config = dict(
    n_layer=8,
    d_model=192,
    experts_per_token=2,
    d_expert=160,
    normalize_top_k=True,
    vocab_size=12406,
    norm_eps=1e-06,
    grad_clip=0.5,
    seq_len=1024,
    dataset='wikipedia_en',
)
Below are experts of layer 2 (counted from 0) of a mixture-of-experts language model. Rows are named down (a neuron's output weights, with its number) and show model dimensions 64-127. Each number is 128 + 24 x the weight over its row's rms, rounded and kept within 0 to 255. Numbers have three digits each.
Before each expert's rows: "comes before" lists some tokens at least twice as common just after its tokens as in all text. This comes from a sample of Wikipedia text that the model never trained on. Tokens count by the router's weight.

# expert 0
comes before: "-", "\n", "|", "The", "In", "=="
down2:111093194149164118137115117139152159125138145121092108101158115139133168149127127126157153141097136132131134126103108175143104141130101116134119120068181162123077157131145133158118150129175156
down3:143149170153165112156154122161118128132118159133137131134146136125134077138128154172104095155137113138147128096106084150146141153140126128157139108131106117135137151109134142087097141112150070
down4:126143145120126127139103130088158128080135160102108164121124141172123126123104101138094134110098095096142142138155155163101102159100146126118157127142106181136102164144119151081081137126149089
down5:086182150141138126095121128142104150146074080145149119133157124120097122159122140114117114141158158147115129144139113162133159156120142130106126107109091144154124102143130188139120126158127119
down6:110108176139115132125149154088121164122136109116155130121124118103138125125108142101166103146101146143094133098121134124109145145099121156104130132137165109107090106129148098141121131126104110
down7:130101144117082103138127144138112103134165121084141123136165161152108164107111137119193140151103113113109144151114066130140117138106102155182116155131163179084151138135134147116146111124125135
down8:109147112128154097103130159171152124176129151176136114154134186127079120135101130157121146159117096086132146106108094134116160124127117135138175141123113103118156120121186128162128100100108138

# expert 9
comes before: "\n", " of", " The", " and", " in", " He"
down2:162138124178086152120102134139163126148116161096112192164117144149140131095096106114114106168112150114137123120111126152150132201118184120160129114178128142141164120115110126111118126158105144
down3:117105130088117122166122146142118136143104120126123053106102130123112113137101159115169118114108112117146147125150128156122158158118135142140101104102106117129153091103154130144132143099142153
down4:110148170137127123091159149187150126134101083089091172124138116089140100147097079113118108124116148086135135098160128167122112138173141109129172124140136141114146107136102109175133118118140085
down5:126102175121152141164153159108151115095142149120142101148181131120135151119140132096135124071142073088145116104114139133128114168095095113115113143152100182130148160106114100129108145103118151
down6:118116117089103117139103117091137128106162160158111138089119155140153172154140111114104153118158159153089107136128157154166132112151152126114099123120148145126088112124132105182142150134149100
down7:132131113135130136179147117136108091119116149144125147108123144153129132159108129115160149136122132106199141140102149084129119108107137164097129124163124148157090138125154128121170103146151146
down8:117108139171071108128161147121114155079089113118150097148135120129132120092115134109117151101121183114109118137122150123105132087146106118158105157087115141173129131187143134147128127126123154

# expert 8
comes before: " |", ";", " –", "4", "5", "7"
down2:118125160121133113149162095099156155100060146132129117155120145124081096128152170116109143137143142131178121155164132103126109127143077128127129109148143163108096138162156122144124107140139122
down3:118143097130147110119094120127141124177148117122140173116159092118184126151175163129115131143115137147133126096150096124079107122115124139116147154139120109112121166171142156101133157136102115
down4:121161110123131107116088147121090089116147122158109089069120124139111062114125152157088161108119128132126084146127139107117134145121145179069149120132140112127105088148141112074167132127148167
down5:173109160111113125097134087105143161105119170130161099118160175099112140114157096115109109144114094118161109124135143093155133101085113108134100098122156089110104128132131153125124128169117108
down6:158108151080126123141136074156149132115144154058141138158121102120140141207135071137113154129139116120146140131110120124142110115110139126124115108130147137155109149154129109092096138118073129
down7:117104132134156127144100074117125103166086149075157115168114068157100154130118088119117098137167086145133147116065099144129153068158141106162098143146101127099138114144124120128100163155115110
down8:145107134119156138132149123127113147152138120134098156138152078140140139130112159131099153142138143127166130113062139128078111082131135145191092111099134102180103107100064076105115124167121129

# expert 3
comes before: " to", " of", " in", " by", ".", "ing"
down0:144102124120149100171091134086116119119130120122156092096131113127152161095117149121074123112112130084131117059132144103107159129117127142191131144101107130161129100143156163141115115149109182
down1:145144082151114121123145125145129162164087127135139126149148145124152111102142144140135112120115139178126085122099118119134127134147133108122115158127135119110102158168123149165133147115106124
down2:101165133116144118124116129181145182146139077155160188130178101119118126138123130143098148150177136133139131128192148143093152146118078126102124160158117136131117137154122097095144142122133137
down3:120101139104137127116107157111099106093138097107096160146135123182148110093099141159155118153126131155159102135152090123078116158139120168113147141158124139136140141120125119170106169143127145
down4:144145110076107115153140131145119125086116120144131096131153079098102126152163138134067114124127175126168106152124108129120138167114154114137084132130136131179111124144142096128096145154157116
down5:139111140154092102090139136152124111087133128157132123117130130090127116091153133126133163126120147133111152151081134122103121135176169090165083139106130139126121190145103116175157151123136154
down6:141142148125152133173086156131126145168168155153131140129135079122086094176099149099113113097143105136152120127115136139188159153139104145104110136175153157127153135171097107142126139109127145

# expert 6
comes before: " the", " a", " his", " which", " an", " •"
down2:126149129139129143117121108150126126128123120116098171119083092140137133155140126128136142109120154112120134186097121106128143103130130147139131119123102146117105130126113106121138185073168097
down3:112119138110109125136126161128160127119154138157179124138139094119146114119092110112091153081164145101140125101139080120129141107125130152165082113098119129127125155119120095164119114181137156
down4:126152089144132125119112118090128112131129139137119150122151105079123118126094113131115092137131151145135173131142140101083115150146158115082143109136133131127120116134116177116126140111112106
down5:131095131112118132109113189117136135116135127120147116070139097148111131113154127132097120120131094143120091114133169124129100162141129106142179134081117107112101164115096117114142135179100116
down6:145110133130118121113069074124176118151121095098111097097143156110147141133147121111125128117148109099125130129151120166093132122106129161110059124114160134113121127101125117121125141106087147
down7:133151147115082144103141164168124145142153121120129147120187144099145157175162150152131136118118130128118139116120154160139106113112140117090107119127156137134124145100116108130106122137097112
down8:156165093142117108136140142137105174089093156123141126101115121114128156134105130064077106125135142152120117131098153139150125143082157164163131081134138110147108114162103147119098081111135139